python train.py --d_model=384 --moe_layers=[0, 1, 2, 3, 4, 5, 6, 7, 8, 9, 10, 11, 12, 13] --router_score="softmax" --normalize_top_k=true --routed_scale=1.0 --balance_bias=false --router_logit_norm=1.5 --lr_router=0.000798 --vocab_size=32768 --lr=0.0112 --beta1=0.95 --dataset="wikipedia_en"
Below are experts of layer 10 (counted from 0) of a mixture-of-experts language model. Rows are named router (the router's row for the expert), gate (a neuron's input weights, with its number), up (a neuron's input weights, with its number) and show model dimensions 0-95. Each number is 500 + 25 x the weight over its row's rms, rounded and kept within 0 to 999. Numbers have three digits each.
After each expert's rows: a language model's description of what the expert responds to; "comes after" lists some tokens at least twice as common just before its tokens as in all text. This comes from a sample of Wikipedia text that the model never trained on. Tokens count by the router's weight.

# expert 14
router:555506509456500507493532489497501513517544495496502519499492484474513430503563515494489494484503493475503489512466541530488506460534514481544476489455506496512516543518527546517519533483532516481477438524486486522493498540497497535533490505479486455484505475476474499511502492463459435484
gate0:534522495486459459487499467527483486512513527533524483552491496494500516486463561459505450494502483537492445513521461508484491480501535477497482480520496524440556493522515525490495492490524539440552454486506503510532459482507492483526503501489516530523485533468492523523512490530536477457
up0:562524447478483479516517471524518493488492497537485483513464477506490512505468525449453469502505498530504448510508501491519506477472536524511489522537497525440541465534530516511488485487550546434530470483489484496515506505486486492504488504487505536540475499494518502529500483524515450497
Description: Work and award nouns. Nouns for works, roles and honours in arts and sports articles, such as film, album, debut, title, Award, episode, Championship.
comes after: " the", " a", " his", "'s", " The", " first"

# expert 28
router:499515443519483509507505474473475500478470513506494488493524573488484508498531496492516528507474464483502479497488476450472518478532495541505483459496491519467489509476513533443484467487523531475484490509517448487455529495493495454461518484512513504485498541505498506504466487481527500486
gate0:503509482503527509475483470484488447523497552543527471537477518547475481479465499514530512509518514452477478503484474495508497487519524531549460509478505512520506509523502532485514511502494496477513499472489517493510464553486499502510541482522547488472446486471458538496533515511496441495
up0:476480529476518482470453511528481480482500464500508466533476512527511450457481473500503523504550517515486491504481518475499508517529492496506467508480502520549525496536465536520456487485500494500486517455457467512514456504535472520508495495468498431518446459466499474503476463495500476525
Description: Field and header labels. Header and label words in infoboxes and tables, such as Votes, Candidate, Genus, Species, Coordinates, and "by" in Directed by.
comes after: " |", "-", "|", " a", ";", ":"

# expert 18
router:474479511482560568532475511488435502571504476517474498509516519488476513532533516499495489506501466495525521498534482471517547481538483482481526504493491474539500528515523479530481535498521491519530458513538467488483496446540501507520529492505499512485495525546497486501508526507463488484
gate0:484508499484471525511482502499486529483540503490525480452478481521477524509491511493484496466478464514490497492483524486517516465467476535557503482525467523483493562504513510482460446527510495504540510527471509472540486500486525483508493546536513471512463531528471507467516451468473515511
up0:490491522496476503481509481518506465496496514479527491449488482522496489500493496482501523486475504522482470531502528496493491498512441541504515493505485492488481516522463501487473488540509493517555481485491511463521500501490526483487537511493533449527474509530502475467510478493505509486
Description: Infobox ends and codes. Double line breaks ending infobox lists, closing parentheses, %, and capital-letter abbreviations in tables like US, MF, DF, JPL, MPC.
comes after: " |", ";", " (", "N", "°", ":"

# expert 24
router:531494507508551527514561516467513461458529468488511491519479492542511529470501473483493513498519473511515489525469492500496516497509546459493418487503496502486475493511497489455470493559525458511494499494551494546540475485532509563499519499482501528496487459516541529501526524454488496496
gate0:552504493482486442499516536473472507480500492473494491486517478507480525496482481483464465513518483469504433535485516492484472490515471485556496522513503571510491482512511515508483504529522505501489465542471513559482489515453495559551484484494506514495504510465495486560544523519500525479
up0:543550494508507492510543503476497498496514455492532481515518494492489524482487446477463487478522515483520452517529483459482479526478460524490479530540528570513496459510512509531491534508512522504496485522474542538466516507471474555515484491506471472490497500484487516526532497514501472466
Description: Table pipes and headings. Table pipes and divider rows, especially the first pipe after a Results heading, plus section markers, See, Preceded, Binomial, Scientific classification.
comes after: " |\n", "\n", "\n\n", " |\n\n", "==", "1"

# expert 3
router:454515478533485521440470527453502513490511507478519484489483507485530509517515490552497485504530466481520500523501436464522468511491483512485531537504475502436481434499496484488506472484521537505457515438486516516514500482552466452484504512450494520501491491500504494468486500509533519495
gate0:490473520510483474516429502518458492475511519523489474496547522480482488444509503465492528502506527515480476517463525521486456467469533501504472432510482522540502469499526500507510496499539489459480500499537517499516460494508505495509548505503439540541509510509496515482521546472507503489
up0:508491486515484487528457471525477476502522493523502468514511516512489519516501501463506543520480472548485529496493491510541452464471530489491483473491514530531508488514509493506495494503514480422460512495505505487511451482484494522521527486486466525534459495541470515472522538468494484465
Description: Infobox dashes and connectives. Line-start dashes in infobox fields, plus of, the, in, abbreviation pieces like .S in U.S., and words like New, Supreme, Jr.
comes after: "\n", ")\n", " of", " U", " University", ";\n"

# expert 29
router:487542529518503478506478487485521543521475487534512455521519500434507504490481522466486480472493442491531501518493525548532477516515448487505537503509533513513483552455527451509550521498467502481482507521503486482473483483471483438469499508501501513506500464509491517533504507498471490508
gate0:492475489493499557535497491509502497530543505516470478530541521488535513490457523513460503525496506545495477479496494504517477513489485458505470539487507516519499484510479507519559547521477483518446494472518531531486535501487514506553496498468530513499544458483507489504492525523504526500
up0:500479473509486558525486507510517525518526512536463468528522516498520525491469516509460490534470505554446521470473504527524488560521504457495507510536495525503505476524490504525548544518486512529479491493516516517484531467494498546530492497474528514521531466469511504525500540504488543505
Description: Digits in years, numbers. Final digits of years and numbers in dates, tables and percentages, such as 195|2, 148|0, 7.|96, plus word pieces co, re.
comes after: "201", "200", ".", "202", "199", "198"

# expert 30
router:495475505535518497542510516504519469541477495465490487516476469506505499500533524527498550466508463494504513517534502498515531541509490544464521512527458530473487510524507471481493488523479495512496522517504469466494505532517492495522484481534493461487462507495543461477518465482529465530
gate0:532468527501486502538530502512504528503545516483496482491498485469508499467529477496512507491493485475529463498513453469453495525509504521495513488542503517490517490486497531494517488514462460503483541552500485530499493501519497488520496499474492494488538498482471541523490500520481464486
up0:503482540496457516510512551528498518511542515472475477513489507490511494479504488515503495497501490498543490467497503496486478520502525495477511517546506532476492501492485503493510485520458497529516555500518510535453484480542490492519525476487491479498528494455497524568533520518490487491
Description: Determiners and possessives. Possessive and quantity determiners before a noun, like his, its, their, her, several, many, various, and 's after a person's name.
comes after: " of", " with", " a", " for", " to", " and"

# expert 13
router:508499531514461531483492483557481499528547503450486525450511505440481489497506489528528506481523475485485506455489495489502471496529534481558469445459475470484485501481480450528477496492527493505529509510475500539542493484496480468488514459508496539497489469506486517475473505508481477530
gate0:480487491563488450492517477492507485504470442495435513486503508560539494529492504476496501485508546518429518472507477507494475464517494462467476487481505534490507483484499480449489538503501486520467515512498563512507533496506519505514529506450524492513499474508517467538504525550492473489
up0:469480505561499485506520460477510483540474454484457526500501520555535486527526481508487492478552503517463520475517489514517479468522462495486468505516484483469504467486515475452511511481522480502463517511504541501480497479523513532489494513465549490504480480498523489504507511528454462501
Description: Table cells and years. Leading spaces and year prefixes (200, 201, 198) opening table rows or list items, plus soccer position codes such as MF, DF, FW.
comes after: " ", "|", " |", ";", " (", "–"

# expert 0
router:551489492502490472504509512500484490495466498526564524522483502478477493488510497472510548499514485463490505506474536488521519542482512461465549511477484513484527474491473501457502491491512493482516505477496522499525464459513485440491480489507505493522482492512509457491477440526565497482
gate0:509509488501497500447515474500495494477506507471497559514500531511506511506472490529577513514533518481487517476480516475524535507477502523503479470492491499425533526538486507492495506528523467502527489484494530477526452509453457513489504472491521472470463470513550503485522507503571501508
up0:534517487463524492464500494487528494491500495499487511516503517523520512496500482513518508505528511486468570492466521485541522496493502517489456512502482487493544537530504516528488513524541494490529514485488545517500451510460495502513495465488525490486474471504537505471503511515567495492
Description: Past participles and verbs. Past-tense verbs and participles after was, is or a name, especially built, located, used, released, died, held, elected.
comes after: " was", " is", "-", " were", " be", " and"

# expert 26
router:526533502526501514521476523461477494487510515494503496578491502464526485484515471484486529493507467525527484450494481470487538543493501519458466539494480482538497489506522504522491518483504526503527527484520526511507466520488510516504480476464511511481470456526515451502478462517473470469
gate0:520479496533452455512491519489549467489490501511492493484463499476472514478469481454507488519513477514522511506474526482480496451501533524517490482465526541447470532499479485494472480507470508488488469509506520490533518467461503486515505508454516500510479478498490502501574460490509523482
up0:487484500523416442498471530495504502507526522519494502468462501483505516477458522448501462511498461489505513490482533511464489455496522538476499498499515510451482509528511503526474466508473472449517516524492513517512524481487524437479513493470497503499478487522498470469529458458504529488
Description: Months and the. Month names after in or on in dates, such as June, August, February, plus the article the and table pipes.
comes after: " in", " of", " on", " at", " to", " from"

# expert 20
router:491496523472473462471522482517545509484457510518506491516461540504491489485474502472505495506496485515446529499539504584530511495439486466532509498539494508492486498481468525485506483513518473478519503469515447458476490462538501491472525481505507476513526525539497485481503502512526525512
gate0:460464515482499469507469499487493458502501494485466485465499508510495461468507492486491498482477436519448522506522538506504505523493477492518512501496500478461504495491485499513525512477459503508505489490490522517462484508480523465531489516494508529504445501543521509513523500525502516507
up0:440488524482472471532476493454493436481515540498488500506495489525515490489498512519497490495473450530442540493503569510499509530511495482496517485485500473453499476510497507513486527483469498519493517469490519472466491545500525434523497524500492516515460492549516500520512524504541527502
Description: Place and institution names. Words inside names of places, nations and institutions, such as United States, University, California, Russian Army, Hudson's Bay.
comes after: " the", " of", " in", " New", " United", " South"

# expert 27
router:504522512492557508511505459477495496523479510440516486475485480503473494466524519501499560494458471509493465480500507507515455526521467514485512506487515537541536513527515519518540517512486549472469486487524466493501493535543552520528516504500483455516506473519465483478501437497481502502
gate0:462490496547515553502479468492494484480457491512488493470490492479519504494448510459501502509530529463512515518500492526451489521476511466451480496498525527503506518480516505510514481541527496511569490531503500516491520532528491484486494504524525526464555495497478478461493471499508547480
up0:469494492535518510542495488500528494454476499513490505493479501482525527495474525454517528505517523448527502525494504507466511516493497485509500485506535484503499515479502495508486530555508519501562489532504478530498507543553542468489527509510534513479508485495501511496482475492553531489
Description: Abstract common nouns. Common nouns and word stems starting or mid-phrase, like such, number, land, water, art, tax, growth, often followed by of or suffixes.
comes after: " to", " a", " and", " the", "==", " for"

# expert 4
router:480479519495525482509510496537497507506503472476494497504503497487474513501475504489515524507515458528533496471500504496509463510488452533505493475517508491503507495496493510461528527524483525495472508502460569552462489532457536480482453467536537534469495488477480532505483497492521502518
gate0:525491504545531510451497492529512490532522501494530522479448508530489486520453514488472504505475519536534471505510498489513498512478551490493439476515483524496474462476494520476485497526483557510496465506516510492502502465515472507498525534504496531502526458471490514502451537538538498535
up0:533503494486506501475490517515525505565526497533514519516475492536499495503492496484469549477477542511509486492492484514510497518499527513490491440524490523515479460509500508460508481501475543544483453505524491504485515456509470514527487509503468531515557470448483490519504537529476496513
Description: Numbers in tables and dates. Numerals such as days, years' final digits, population figures and times, often after a space, $ or (, like 2,447 or October 10.
comes after: " ", " (", " $", " −", " +", "–"

# expert 6
router:491521493441472499480472472468483522495500493459501503473523493486488486467530483501558534450515488468482518515536473503457519480514481482518502501491516493538524482482466505542494513478458471489504497518468547476502519506526520523483538497522493489488503509492497511484465492537480437502
gate0:496507558511523497501487458468485481509494533502479490495464490471470465502489493487502467509445503486510500513429509519463489485519505495530490518464527518528515466462500534470484519521512530550494481502507506521507459537510471554487459477518489439484505510544496513488519500540539519459
up0:521499561483520530498491427500494476505504507457484525485466471481465489502470469473476471468453504493490498508448505515466476500532512495551453514470511528511507457451492524477501526483540526546459484503525487499513468511539492564505490479508511458504535539535470562466504522542519496485
Description: Year first digits. The first three digits of four-digit years, such as 201, 199, 194, often after a space, parenthesis or dash in date ranges.
comes after: " ", " (", "–", "201", "199", "200"

# expert 25
router:484548463503529485481501498465466487496527486483476505493528474517497489518478466502466492471530478478506480501464492488509559472513500487491496502510487486497493499441462496516507471478504489522536471492513494477523510465500497516484501472491534496495470520473497526508474509481541494503
gate47:500475422479461507477519505481458444508557487484498491501479496475433532501497535531491492496536502454486472501502475530463497498506482518476502479494527529492509513488525474462513499481467513489479490524476532489516488484476528495485519495506496478466502527522515499493491501463472494559
up47:502465435491457496484498502528488475502522500481571477481491503485456532506511493551466482525546498485474506458519510495520486483486442481474472477499528483503468545520488476475501514479508523498511494521464527502508499461492520480472529487511533485480496504495473505473535502486431499513
Description: Table column separators. Pipe separators between table cells in results or election tables, plus commas, colons and semicolons splitting list items or places.
comes after: " |\n", "0", ")", "1", "2", "3"

# expert 12
router:477494449563504528473471513491518496489546468486469519500469468538516513524489517485488501524489485485538526511477506454478465482507546533512522515500523465504475462545503485523479481491536482471521495520549547490550501476517480484520516478506501513471505517472499498535504485477494505477
gate0:514488513509518521505496477515495537502500482489514460457517498482490453463479532490481453466482493516521532491510528490435501490500487506520494492521512509479455522522503450486512495522505484532500473490429483481467526531476541528512552536551492515493495484513484533495527493486526431531
up0:469451521523489486482546541537481519519510490503516463478517469495461466465461492502466435463543478496545527502498522469456485474502508519492484478526509504504475531522513468454468471491496477499503497472479494477483494509449507511502541561518488503518516462499484514519530464472519471529
Description: Spaces before numbers. Spaces, signs and symbols right before numbers in tables and coordinates, like the space after a pipe, minus, $, £, °, ′.
comes after: " |", ";", ":", " /", "1", "0"